Experts of a small language model: 45.5M parameters, a sigmoid router.
Below are experts of layer 11 (counted from 0) of a mixture-of-experts language model. Rows are named router (the router's row for the expert), up (a neuron's input weights, with its number), down (a neuron's output weights, with its number) and show model dimensions 128-255. Each number is 200 + 30 x the weight over its row's rms, rounded and kept within 0 to 999.
Before each expert's rows: "comes before" lists some tokens at least twice as common just after its tokens as in all text. This comes from a sample of Wikipedia text that the model never trained on. Tokens count by the router's weight.

# expert 11
comes before: "2", "1", "3", "=", "4", "ions"
router,209,169,168,192,226,227,209,206,200,236,178,196,216,187,192,183,161,186,174,205,156,208,138,186,230,224,225,185,189,230,232,208,242,223,223,146,157,169,223,225,179,217,199,171,223,164,271,209,194,162,207,207,186,214,234,205,171,156,222,180,147,223,153,157,172,188,188,178,189,238,175,147,206,202,190,162,164,188,192,176,219,173,220,208,188,187,209,278,158,224,205,181,215,221,194,256,198,219,271,154,230,241,189,204,249,248,191,196,223,233,220,207,198,252,223,217,186,150,236,238,167,156,250,155,190,186,203,215
up0,222,211,196,212,205,221,181,219,234,171,195,169,185,161,170,186,134,218,225,223,227,188,219,195,191,173,240,147,191,178,246,157,270,204,209,200,202,182,241,201,226,175,228,244,197,190,222,213,154,174,196,281,222,221,221,254,162,164,181,161,183,208,212,207,209,193,211,226,228,161,250,160,242,174,187,186,222,147,213,161,216,166,213,207,205,269,219,286,177,238,123,220,195,245,124,220,191,179,210,156,208,197,228,203,191,219,241,147,204,225,194,197,157,208,228,215,235,192,242,201,160,191,215,194,181,216,236,175
down0,215,226,222,183,209,204,221,202,178,185,251,190,121,187,199,211,231,211,181,161,240,189,214,238,195,170,225,174,215,240,254,226,217,230,195,210,198,223,157,195,149,209,255,180,172,269,213,250,237,230,196,116,148,241,219,208,232,210,201,171,192,190,169,215,189,201,140,215,197,204,236,116,189,229,205,191,205,145,205,252,210,233,181,224,195,203,202,194,204,205,242,222,157,177,216,217,227,130,184,192,187,159,188,202,228,220,150,176,171,239,198,199,211,217,131,122,259,144,221,179,233,271,187,211,224,193,196,193
up1,219,189,169,246,208,192,228,177,253,223,186,200,212,168,192,204,137,204,227,157,234,178,206,174,234,215,182,203,213,188,202,187,207,204,145,203,211,174,167,213,202,193,185,246,201,206,209,268,207,175,186,231,225,248,189,196,212,158,199,163,206,188,234,207,226,217,203,257,190,266,229,108,188,205,200,210,199,267,186,256,204,193,171,183,201,181,173,247,189,194,199,218,207,199,224,216,233,199,170,196,191,171,216,232,233,200,249,217,201,177,260,213,186,173,198,214,251,192,197,267,138,182,186,167,180,186,214,214
down1,145,181,202,230,230,211,247,201,212,156,223,234,196,213,202,202,173,176,194,179,217,201,253,192,220,206,235,143,187,166,170,205,197,214,180,213,217,201,193,202,196,215,221,215,182,183,218,195,213,186,207,174,164,192,169,212,185,229,249,201,129,151,211,228,180,175,197,181,209,171,193,207,179,196,242,228,154,185,203,221,223,193,151,138,197,247,118,181,160,150,216,150,242,291,170,193,222,200,187,230,205,213,199,207,159,195,207,238,194,168,184,225,195,226,159,215,217,251,140,184,179,169,210,225,211,232,196,272
up2,156,210,131,194,239,202,220,166,181,190,208,192,293,209,195,180,146,243,163,153,213,172,163,176,193,213,168,201,216,191,170,187,184,177,239,178,162,172,232,202,238,182,168,197,248,217,197,191,191,180,194,210,205,167,221,215,185,208,187,152,189,216,147,184,172,253,215,187,164,233,202,203,206,157,169,249,142,228,221,222,197,201,184,194,240,169,198,198,150,191,181,258,204,221,174,242,178,139,277,213,128,204,172,193,256,217,175,255,197,205,219,185,165,163,185,197,226,190,186,264,217,174,157,220,161,181,171,208
down2,180,233,146,165,206,233,184,119,226,118,215,198,220,172,206,182,122,195,178,248,194,190,212,182,182,229,198,225,161,204,194,172,182,198,220,203,198,271,191,223,247,141,204,215,193,189,186,253,210,241,206,213,174,194,254,255,208,184,220,175,146,196,188,201,167,165,187,139,168,197,195,155,249,191,221,241,183,216,194,209,184,162,194,162,149,196,226,199,206,208,292,171,198,224,185,154,173,179,186,184,196,176,190,196,233,198,210,227,225,223,220,202,252,188,232,173,193,212,204,253,226,174,175,227,201,175,188,189
up3,240,256,211,206,145,211,206,168,196,240,171,154,177,166,149,136,176,223,161,192,200,184,222,203,159,184,238,202,206,196,228,180,211,243,220,161,213,194,181,188,163,180,285,215,211,180,157,213,205,174,232,179,232,202,217,217,185,179,242,202,217,238,208,178,237,248,170,235,203,220,159,186,178,199,210,186,195,204,165,171,142,197,173,192,203,235,233,241,159,216,170,245,219,154,175,225,202,202,209,189,217,192,191,197,218,246,216,267,141,129,218,196,247,181,187,196,244,182,200,170,178,204,211,247,279,201,231,150
down3,230,192,196,207,200,182,218,127,229,182,143,222,144,195,255,143,160,199,252,186,200,176,188,188,183,197,213,162,154,185,206,214,200,231,157,181,209,252,194,223,211,169,231,203,199,178,180,211,206,216,205,192,170,206,216,205,181,162,240,159,171,183,177,214,161,247,145,206,243,203,224,256,169,210,216,250,187,156,198,208,182,151,166,201,149,262,216,203,259,184,231,183,215,214,231,183,214,147,164,232,167,192,211,221,225,219,226,229,212,211,192,183,243,211,213,175,228,187,221,222,242,175,198,179,238,180,201,196
up4,220,208,255,179,201,170,181,218,162,213,192,166,210,187,176,233,223,172,177,203,227,233,170,195,155,169,247,157,265,233,214,223,239,220,196,238,183,152,162,189,187,201,206,234,211,200,196,266,214,247,108,223,202,201,143,218,190,175,221,225,159,224,164,191,168,196,213,195,242,215,226,161,185,186,178,227,216,202,221,226,183,157,208,219,244,214,235,222,178,205,179,159,174,207,169,188,197,175,179,183,255,222,204,172,248,257,205,218,215,188,153,193,169,249,231,207,165,239,192,252,184,203,243,212,238,219,218,154
down4,188,196,239,160,172,177,139,202,146,146,149,175,182,241,175,168,175,198,186,214,207,189,239,233,198,222,186,253,221,248,142,242,222,183,208,242,204,226,195,262,166,232,214,164,223,161,272,185,245,168,208,231,188,84,185,222,174,169,226,158,240,159,182,203,203,227,234,186,171,214,197,207,162,172,270,170,212,190,188,167,218,172,236,223,256,158,232,252,168,235,175,201,210,167,208,184,235,239,194,212,249,227,181,213,161,221,196,244,180,182,162,200,243,238,221,170,177,227,237,180,214,184,272,166,181,252,211,205
up5,196,257,185,186,211,201,187,203,228,244,160,185,214,150,212,235,210,220,215,221,177,199,235,110,189,234,220,235,201,205,119,184,286,200,193,192,155,210,165,201,220,203,218,239,157,168,236,176,221,235,227,215,215,230,195,205,227,230,247,241,205,159,197,152,217,196,253,202,209,188,187,191,262,179,224,198,255,144,225,194,216,244,226,225,221,236,224,221,218,246,204,196,219,253,200,164,225,199,234,164,243,155,143,218,213,181,207,229,204,174,213,224,218,212,232,184,190,221,269,194,204,242,216,241,217,270,147,226
down5,161,175,166,152,175,186,198,206,194,193,208,141,235,218,156,193,207,216,199,176,197,182,216,214,204,177,214,231,196,181,214,180,242,237,211,218,230,182,210,222,206,209,221,232,195,172,251,231,190,179,189,242,237,154,246,166,224,194,232,157,212,142,233,159,171,200,217,161,262,224,194,226,193,200,209,204,202,205,209,157,221,155,206,242,202,205,160,185,219,211,229,183,187,202,248,225,211,228,167,237,199,207,197,197,190,254,187,231,210,153,194,192,188,205,194,176,247,276,233,191,216,234,212,178,221,164,190,217

# expert 7
comes before: ":", " the", "-", " in", " by", " a"
router,182,198,153,170,152,256,200,172,215,236,145,231,227,173,196,147,180,206,133,167,153,154,216,209,176,164,207,161,217,151,230,226,180,226,178,187,157,173,227,181,215,181,264,240,166,248,200,218,194,150,243,227,225,230,186,190,164,227,209,150,196,230,186,155,174,155,180,190,198,193,241,195,176,163,186,176,217,186,203,218,232,189,147,187,191,140,165,238,205,220,198,150,176,189,164,189,258,149,206,212,181,222,194,161,211,174,151,257,174,180,153,185,199,226,230,191,227,215,240,229,205,223,180,193,164,172,208,218
up0,225,202,155,137,162,240,207,194,165,261,172,170,239,192,162,138,181,208,178,133,177,135,158,183,232,183,183,200,182,231,201,250,232,171,194,187,205,250,230,223,231,166,232,201,192,231,251,196,198,158,226,241,221,248,186,220,208,239,191,177,216,257,235,196,196,190,170,190,168,206,218,179,194,201,241,194,239,181,198,235,201,200,189,162,186,202,196,231,192,163,198,172,247,181,156,177,224,181,178,198,186,230,171,216,179,207,186,118,196,223,252,199,154,204,124,234,251,235,181,193,213,195,189,229,209,158,210,193
down0,194,188,187,240,185,190,230,231,161,232,172,157,192,192,176,187,184,187,219,159,192,216,280,215,188,159,158,232,268,234,204,207,234,194,227,234,222,189,158,166,206,154,229,169,214,264,188,188,249,212,192,206,154,238,269,173,186,203,200,214,249,176,222,265,236,208,139,184,184,151,230,217,198,259,206,230,196,217,239,158,158,225,199,209,210,228,208,198,235,173,187,191,159,189,218,252,201,178,140,246,178,156,197,222,211,146,218,184,168,165,162,207,189,185,180,225,214,219,178,196,213,244,213,229,211,155,157,208
up1,159,197,226,172,124,225,172,219,130,214,218,191,181,250,214,190,228,191,188,194,197,190,172,206,215,200,199,179,132,217,241,224,237,216,223,159,186,178,208,203,217,219,230,210,171,146,200,233,226,256,231,275,179,172,205,217,179,192,182,182,158,151,164,226,198,207,200,198,213,182,228,184,209,197,193,211,212,163,179,202,234,192,171,244,177,155,151,211,186,221,212,154,212,261,230,250,204,190,156,195,169,213,255,193,243,196,171,185,207,210,192,227,200,233,172,200,210,259,185,217,176,233,192,214,240,202,177,199
down1,238,152,184,234,145,143,169,147,130,135,200,223,265,158,219,223,236,233,211,212,178,182,189,257,252,187,162,206,162,199,178,234,246,203,190,202,256,205,235,173,163,239,245,200,223,198,204,188,150,202,195,191,206,195,199,192,156,171,189,232,199,176,181,191,262,189,232,203,215,233,226,162,182,250,227,222,179,207,163,212,229,188,218,225,196,191,223,102,223,179,156,217,172,263,216,170,203,169,163,209,223,212,236,184,203,256,198,214,242,177,223,189,196,197,229,167,140,201,187,206,240,200,241,243,229,244,227,173
up2,238,181,190,219,134,219,180,207,209,198,209,140,226,208,230,207,210,214,214,191,190,194,222,176,148,178,219,199,161,191,239,197,202,212,226,212,179,155,227,202,190,209,195,242,107,181,205,243,243,209,196,202,213,225,190,188,175,164,222,201,209,212,195,171,193,191,204,126,139,214,216,186,166,189,211,203,176,152,237,261,231,183,252,206,228,234,162,211,186,221,217,150,180,240,167,193,235,189,241,130,143,207,263,189,184,221,206,170,232,228,180,210,186,203,157,255,230,259,199,185,163,226,172,196,195,220,224,234
down2,279,197,242,185,168,171,224,189,262,196,194,204,239,219,169,181,179,160,224,178,169,230,189,217,144,194,221,261,190,173,209,180,182,190,173,220,228,186,199,173,213,189,191,254,205,223,139,199,172,258,184,226,243,192,195,178,242,179,190,180,198,251,182,178,221,83,219,177,206,183,216,139,189,217,170,185,194,179,195,225,203,262,203,281,191,164,156,229,156,226,178,267,193,190,238,180,216,175,209,218,200,197,222,226,191,211,225,192,169,197,173,185,203,182,195,204,235,169,179,229,246,212,169,220,229,236,202,219
up3,216,189,255,213,145,194,219,197,182,226,173,187,174,214,180,186,223,195,196,162,214,192,128,167,224,169,214,189,209,245,227,239,163,205,235,187,179,206,180,173,149,232,237,229,142,168,210,243,182,173,172,194,180,205,203,180,209,172,181,212,190,251,174,219,223,180,187,171,247,199,149,168,192,252,197,237,174,230,165,190,234,173,232,267,221,221,197,212,205,172,184,208,217,188,202,155,218,207,197,193,219,197,190,227,254,185,214,261,181,198,238,216,172,235,158,224,196,227,180,179,197,170,183,122,243,156,223,157
down3,249,218,179,220,231,147,195,186,257,221,194,186,194,184,239,193,152,217,214,226,221,264,200,181,178,234,148,153,204,217,158,164,192,202,212,217,179,242,206,214,193,140,216,230,160,169,202,196,224,191,194,210,219,197,169,257,193,216,208,225,182,160,206,207,175,203,193,284,188,130,171,231,227,157,173,176,224,206,187,188,235,254,128,125,211,209,184,227,182,180,196,171,214,202,184,194,239,203,224,176,205,157,143,255,112,189,209,190,121,153,183,245,118,208,206,216,240,187,198,187,229,209,198,185,138,206,176,217
up4,126,211,153,236,113,194,206,170,187,258,168,185,189,235,199,213,199,217,227,217,149,181,150,197,207,162,196,204,259,217,234,245,259,227,203,244,229,200,163,171,236,229,207,198,217,172,191,222,190,220,183,231,186,234,185,187,203,225,176,168,209,253,200,211,205,209,199,211,212,255,182,169,156,202,181,207,151,192,205,174,215,193,190,216,173,206,176,213,231,157,215,164,244,223,221,189,254,190,200,185,192,170,208,194,225,157,221,247,152,223,228,167,165,232,172,270,195,216,196,259,224,185,163,175,207,222,219,194
down4,176,174,253,196,194,195,165,224,184,153,230,229,188,240,193,242,144,204,203,194,121,196,215,166,206,181,238,180,213,213,225,204,231,163,192,167,185,216,245,203,245,243,171,172,206,177,200,255,180,210,248,215,218,205,190,172,231,223,184,149,127,204,186,214,212,169,211,199,154,228,217,241,261,167,156,203,221,171,229,167,193,232,211,228,160,164,170,197,185,206,204,159,247,111,177,169,177,176,203,180,191,193,250,200,122,209,169,199,183,213,155,186,237,256,250,169,209,200,189,185,184,207,199,183,262,193,240,268
up5,151,147,185,161,136,184,203,211,256,186,153,209,250,167,182,188,206,224,205,189,160,173,192,166,177,229,197,204,173,176,180,215,192,197,262,161,156,221,234,153,176,233,258,220,171,213,213,208,191,211,176,217,204,230,224,156,181,234,225,173,143,124,203,161,203,216,214,183,182,156,269,175,180,179,190,149,184,163,236,234,187,223,225,173,235,200,183,239,202,214,165,178,224,227,175,168,243,189,204,166,190,186,238,172,238,234,199,205,232,231,208,175,153,191,190,192,218,220,170,203,185,213,136,215,197,178,186,201
down5,204,201,187,206,184,162,199,222,200,223,194,240,183,187,227,187,171,155,188,212,186,203,220,252,219,181,241,159,240,222,159,189,184,242,159,235,212,201,221,201,199,255,219,223,115,209,206,167,219,225,189,157,192,222,248,138,192,202,202,174,174,210,182,201,222,158,142,254,215,186,181,182,208,168,178,202,166,240,211,128,147,220,215,225,220,197,195,180,193,222,165,214,189,156,150,242,191,212,193,154,188,213,189,229,174,166,210,266,204,219,188,192,176,185,178,190,168,197,219,137,241,164,167,236,166,214,202,156

# expert 12
comes before: " of", ",", " to", " and", " in", " been"
router,206,226,239,198,205,197,175,223,239,243,152,229,217,171,150,164,211,238,195,161,168,214,208,247,153,167,173,206,217,196,231,252,252,210,247,214,177,202,227,211,209,198,181,209,154,211,223,190,221,203,186,206,218,154,146,202,188,236,233,190,202,225,164,164,148,217,192,214,250,223,223,155,169,195,175,205,202,194,208,213,217,184,258,186,127,179,201,173,161,210,187,195,198,229,185,190,187,178,156,160,145,184,254,151,230,189,220,245,192,168,254,172,188,220,148,235,179,243,230,263,189,186,165,196,185,139,193,236
up0,179,151,198,231,189,230,225,148,185,232,237,176,179,189,211,219,178,145,176,163,221,218,209,172,179,236,212,216,169,201,209,190,192,182,232,220,196,241,190,165,201,209,173,242,148,206,181,263,181,194,164,262,225,221,195,206,187,161,236,220,192,187,200,177,171,196,202,219,197,200,186,176,192,141,192,207,191,157,166,223,220,194,188,201,201,193,202,220,190,155,181,230,208,231,162,223,233,186,159,140,201,165,202,183,205,209,225,211,217,189,196,225,205,197,169,249,222,197,195,213,150,206,206,262,225,183,192,215
down0,182,190,212,264,212,182,141,229,204,153,214,220,221,249,300,241,182,163,214,198,214,232,187,219,245,190,194,275,213,197,187,161,187,219,196,198,220,160,212,269,182,152,157,239,200,180,183,207,220,160,198,168,268,187,219,196,204,236,264,260,191,232,201,153,182,212,191,235,197,205,215,251,182,155,223,230,134,184,220,194,192,190,218,170,208,206,244,207,245,164,179,193,207,234,163,196,256,214,196,139,172,157,161,177,192,187,209,165,233,164,248,245,239,239,245,185,220,189,230,188,168,181,245,146,202,249,203,227
up1,194,185,196,225,220,232,228,199,162,250,186,179,181,190,183,147,183,243,198,288,160,222,172,252,182,185,198,185,208,199,150,184,205,203,247,142,195,268,239,168,190,198,243,248,185,223,205,203,188,209,166,220,178,243,179,251,200,202,257,159,178,208,203,168,143,159,229,206,237,218,177,195,192,200,206,196,214,181,210,184,231,230,219,192,170,220,256,197,219,197,199,207,203,277,191,182,215,174,150,175,196,150,210,184,263,268,222,205,159,157,156,199,199,202,148,188,222,225,187,214,186,186,195,219,185,201,164,161
down1,153,205,179,152,226,174,213,186,191,205,164,202,187,235,202,170,188,180,178,219,201,169,144,192,175,180,247,194,244,216,230,188,195,167,221,207,152,173,201,181,155,190,190,200,221,175,172,143,199,258,218,158,189,155,226,232,196,222,173,209,198,230,205,221,191,154,212,167,251,186,216,167,182,201,157,240,155,220,131,182,241,192,195,190,190,146,153,179,174,230,217,112,205,216,207,213,250,174,234,210,220,232,185,219,209,184,129,233,167,183,161,210,242,199,229,249,231,229,217,202,219,202,184,204,237,145,203,187
up2,182,203,217,187,117,229,199,201,225,256,152,200,214,227,161,164,214,204,194,222,226,209,163,175,198,169,236,185,236,193,199,199,223,172,216,144,199,206,193,210,140,170,238,218,174,227,177,214,213,196,141,187,267,189,230,170,209,173,145,196,201,173,188,188,184,206,193,195,229,191,180,158,175,193,192,185,245,164,172,232,205,235,224,186,207,177,229,214,228,206,229,187,195,245,200,235,250,195,184,218,202,172,215,157,194,213,256,206,201,225,201,163,225,194,171,191,207,221,177,196,190,180,160,230,206,189,253,209
down2,205,240,210,231,208,215,181,199,231,211,184,161,197,149,198,254,121,162,220,181,184,165,231,175,218,211,186,203,129,242,243,188,189,212,222,220,212,161,199,223,251,182,214,161,233,199,277,178,218,162,248,205,153,210,246,248,173,262,149,179,190,257,187,172,238,208,196,188,162,194,244,210,182,240,183,202,185,175,193,193,203,187,173,244,173,188,194,225,184,214,184,190,208,203,166,176,214,204,209,152,159,182,204,204,200,237,148,167,179,172,194,178,186,227,223,193,223,161,189,231,219,173,214,195,198,203,215,188
up3,176,218,194,194,182,248,238,162,212,200,167,208,228,187,197,169,221,264,179,170,212,186,163,223,173,164,205,223,228,184,220,224,214,204,234,159,154,174,154,261,196,190,190,195,182,240,174,206,192,149,189,202,269,197,212,219,258,195,248,176,202,271,191,181,156,216,246,199,219,174,146,232,157,243,210,243,173,235,196,202,218,227,192,194,127,234,174,198,190,164,186,186,201,190,201,243,215,177,174,212,183,224,165,176,234,208,158,244,153,185,203,244,219,194,215,213,246,195,190,220,172,203,158,174,230,124,197,188
down3,186,194,205,215,140,184,237,182,182,174,219,210,174,210,170,190,171,195,214,196,182,184,178,155,165,186,132,175,253,277,234,286,193,257,216,184,225,210,178,174,202,202,295,220,254,183,195,213,258,216,182,233,174,200,174,183,179,208,166,209,195,127,188,152,158,194,166,237,178,187,203,154,232,213,230,200,232,174,202,209,181,173,173,206,222,206,194,174,230,255,255,165,182,181,215,163,215,201,176,236,260,154,242,204,208,228,211,206,155,222,234,230,224,174,220,210,177,244,183,202,258,185,175,243,196,212,215,169
up4,176,169,224,212,192,232,194,272,205,200,217,156,154,183,268,171,180,243,209,194,240,230,192,170,197,142,193,256,215,167,237,138,210,153,198,171,164,236,275,237,229,204,204,254,186,207,211,198,221,181,214,235,252,212,178,205,174,225,206,178,197,169,217,191,189,203,156,174,195,176,226,185,194,187,238,204,244,223,149,216,204,135,234,189,148,200,169,191,208,225,178,234,188,195,214,181,187,190,186,199,183,227,239,176,237,230,187,224,219,207,248,156,233,187,196,190,198,207,194,219,189,202,200,219,166,197,215,203
down4,220,217,205,227,135,202,197,171,158,158,205,180,176,159,203,178,196,179,184,212,175,240,184,180,200,188,194,189,223,235,237,218,242,137,163,233,232,229,220,195,201,232,203,210,170,228,178,205,158,220,182,200,161,219,169,202,223,255,246,195,205,188,237,203,204,197,203,185,210,218,236,222,192,249,210,214,239,200,195,200,169,170,175,195,191,233,198,200,275,185,217,174,209,200,181,238,157,194,198,147,187,223,242,191,145,246,160,212,217,202,194,206,256,210,229,244,155,243,232,215,234,194,177,171,165,220,164,212
up5,162,157,219,216,167,192,204,199,206,201,147,199,193,240,157,207,283,234,213,196,209,223,157,141,158,185,231,183,165,208,243,174,177,155,170,196,176,196,234,190,174,184,198,180,126,223,213,170,217,186,155,259,210,203,179,233,237,165,179,236,205,187,195,204,185,151,203,197,148,218,176,154,222,165,185,195,184,196,190,196,190,177,228,142,210,179,238,216,268,208,173,193,242,234,241,239,182,217,208,247,175,179,190,160,215,176,190,230,180,189,201,151,207,231,146,173,207,229,247,209,175,203,136,253,254,258,224,220
down5,223,234,168,94,278,151,198,240,178,210,243,196,204,214,161,175,167,235,196,190,222,211,260,247,218,225,148,183,200,173,188,244,191,223,213,210,252,213,185,223,162,159,182,230,187,220,248,183,208,222,211,199,163,207,160,219,153,194,253,208,213,160,208,171,208,212,232,237,242,184,253,186,200,194,220,208,234,189,169,190,202,189,177,217,252,141,226,206,196,163,230,153,200,256,190,167,201,214,191,170,219,156,154,190,236,169,175,204,180,230,184,205,238,174,222,202,239,225,215,233,170,233,206,196,214,243,218,159

# expert 8
comes before: " ", "-", "°", " —", "N", "),"
router,206,165,214,242,196,234,202,237,203,189,153,233,245,227,236,178,205,247,210,169,192,184,174,194,156,200,206,122,258,183,216,210,228,187,184,230,175,181,222,230,225,204,207,199,185,187,212,275,185,175,198,184,176,227,190,179,195,194,245,193,179,198,154,180,183,213,242,164,225,178,184,218,224,220,249,228,237,236,199,280,202,205,200,129,209,178,232,224,208,168,115,192,226,212,226,235,211,247,230,232,247,196,168,176,234,218,224,205,163,177,208,216,172,257,204,244,220,184,213,184,173,192,184,242,217,165,225,139
up0,227,196,128,248,204,270,208,174,219,209,197,210,242,243,197,125,184,201,218,172,201,202,205,172,168,206,227,214,210,215,171,213,235,199,196,213,208,161,226,230,209,198,199,201,254,201,203,213,204,211,160,243,206,187,204,224,156,229,183,187,212,208,181,222,162,274,242,147,226,226,211,164,225,140,197,181,248,167,173,223,218,221,209,264,190,213,174,212,187,186,186,183,203,246,191,168,202,228,232,253,214,232,205,210,246,203,179,248,147,205,180,148,198,206,163,229,183,200,180,190,231,188,144,225,187,204,182,170
down0,186,201,177,199,204,180,213,184,234,222,125,220,253,201,173,187,181,233,221,227,222,182,181,251,193,248,184,204,204,200,252,202,224,222,213,212,161,209,150,238,202,181,235,184,282,210,209,240,224,227,190,183,203,241,188,201,220,241,179,190,195,201,180,220,172,253,162,205,169,212,205,198,202,202,214,262,244,231,159,237,185,174,164,182,191,212,186,201,213,213,209,240,149,271,185,226,175,207,205,202,177,218,233,161,193,165,173,171,182,257,191,172,196,238,243,203,172,207,216,239,198,183,207,221,245,286,203,191
up1,209,228,199,180,216,212,182,178,198,214,193,217,185,228,197,127,225,217,170,256,124,171,194,207,179,192,214,213,244,183,258,172,239,197,203,249,212,223,214,149,176,168,248,210,216,204,207,261,168,208,194,247,217,207,229,188,168,181,164,208,191,180,225,232,160,207,230,132,202,183,175,201,205,218,172,202,243,210,145,193,207,223,215,210,198,184,204,195,211,205,197,205,205,215,178,181,230,213,174,160,204,215,217,132,201,179,238,197,176,156,224,143,268,227,203,273,236,177,235,246,203,170,180,146,216,195,185,237
down1,177,221,183,189,260,215,168,151,201,146,207,216,233,205,222,194,236,243,221,229,181,191,228,240,163,200,153,233,200,177,227,198,224,204,178,229,234,265,170,178,208,155,192,230,261,191,219,171,222,254,194,218,182,284,210,230,212,215,230,204,220,163,188,210,206,194,212,211,171,174,179,228,227,208,177,211,192,135,206,194,206,239,161,158,220,141,209,168,256,187,216,167,152,191,190,175,197,185,240,193,232,200,181,205,167,193,218,177,243,183,209,161,238,194,216,170,206,189,189,216,192,194,138,195,166,213,172,162
up2,203,184,235,199,212,214,203,220,221,219,192,214,158,229,232,216,234,205,193,221,163,200,196,168,210,126,259,177,227,263,214,206,224,193,229,195,156,208,230,219,155,195,185,187,218,178,190,240,126,171,176,176,235,212,128,181,219,167,177,186,162,188,122,209,134,251,192,168,211,173,260,231,178,222,214,243,227,183,211,227,195,196,192,183,186,156,170,217,219,156,178,161,244,204,216,210,200,171,228,161,128,226,180,197,236,166,196,238,252,176,208,173,136,211,209,200,198,215,230,204,199,190,136,194,170,208,214,200
down2,206,208,218,217,140,227,195,256,266,188,197,241,176,198,154,190,180,171,218,174,191,273,188,192,228,189,204,164,212,217,168,229,230,220,235,131,187,233,196,144,168,202,138,183,187,218,188,164,196,127,190,204,209,192,254,184,207,186,210,199,180,254,167,189,175,185,178,147,194,197,203,253,197,244,137,180,210,207,246,175,147,218,159,207,179,195,199,176,235,236,207,197,196,159,187,221,190,147,268,233,225,234,256,182,202,189,171,218,163,215,205,183,170,182,207,184,205,162,250,149,190,158,191,202,222,207,229,186
up3,171,205,217,208,194,197,184,218,154,181,173,176,183,261,251,184,200,226,218,157,203,200,189,138,215,201,246,186,188,184,183,178,211,184,192,234,144,161,227,192,218,226,196,227,114,182,234,182,239,181,203,193,202,222,174,161,215,231,225,189,163,178,225,161,246,237,236,187,210,153,120,177,155,183,157,163,156,161,201,285,219,272,200,154,226,214,153,265,211,167,172,184,190,196,194,188,219,196,262,174,210,180,183,170,198,259,184,215,174,212,228,225,179,226,243,204,180,206,226,210,196,161,201,170,181,191,145,214
down3,220,197,205,170,232,276,208,212,190,171,194,238,173,184,228,205,238,194,199,236,211,236,185,192,204,197,209,168,185,211,186,187,230,191,196,259,154,200,210,195,198,182,245,210,118,245,186,182,241,200,225,187,164,176,179,177,245,267,183,196,209,183,292,273,253,275,185,176,195,139,202,195,210,182,237,155,206,195,226,188,166,170,207,211,249,161,174,155,156,208,221,176,144,114,151,179,210,181,221,205,176,186,149,188,217,197,178,185,172,199,179,112,209,206,257,219,200,235,197,175,194,234,231,195,159,267,164,214
up4,194,151,194,213,220,246,211,230,183,230,185,179,205,174,162,227,208,222,210,206,201,253,209,222,199,188,175,229,247,220,233,222,212,167,196,209,217,168,191,239,209,237,207,167,191,232,205,175,203,234,153,222,212,195,200,150,157,183,218,178,267,226,110,176,189,150,186,200,213,228,108,187,176,188,203,191,211,161,190,177,195,174,203,209,223,200,260,175,187,202,225,237,253,253,209,197,189,196,260,159,173,202,196,187,180,215,223,225,150,213,186,193,249,228,186,232,222,216,209,239,204,140,188,250,188,171,212,192
down4,202,262,142,233,218,171,165,182,184,194,169,209,166,179,229,209,192,266,198,138,178,228,180,224,152,236,243,235,197,197,232,211,242,238,178,224,141,188,234,232,232,200,171,145,197,240,222,197,150,213,214,198,256,202,197,228,260,212,192,204,163,242,202,190,203,196,219,193,161,231,188,169,190,237,199,203,185,212,191,217,232,186,245,185,204,212,213,214,152,195,269,209,198,248,171,251,143,207,168,191,168,198,225,145,164,230,200,194,153,191,208,183,180,167,258,159,176,192,200,195,179,172,184,199,205,193,185,242
up5,251,210,172,234,213,198,192,234,210,211,164,157,221,172,168,224,203,206,177,188,254,184,198,170,166,212,209,227,218,155,207,187,218,195,201,177,197,197,253,186,171,230,218,224,190,147,194,246,158,209,217,213,210,210,208,239,227,150,185,206,181,203,206,175,137,181,243,151,239,169,245,214,190,174,186,242,166,158,244,193,181,185,237,182,177,169,204,225,221,225,178,155,201,248,194,204,216,231,148,172,174,222,162,136,238,235,214,167,173,125,252,168,233,205,229,219,216,228,211,210,161,243,207,238,172,199,144,171
down5,162,173,235,229,207,192,224,221,217,224,211,191,188,163,167,160,235,209,240,188,252,229,191,194,210,218,181,232,189,198,274,213,221,227,194,235,213,172,183,165,197,168,216,200,226,147,215,204,188,193,200,176,153,213,207,171,236,187,261,206,236,222,234,225,142,270,210,138,220,188,221,235,155,245,206,168,199,155,236,186,230,200,224,222,250,207,196,189,187,206,200,205,162,173,155,213,179,148,237,252,173,216,179,163,208,200,203,226,191,122,117,143,182,189,194,212,189,207,173,209,186,218,232,196,164,221,204,192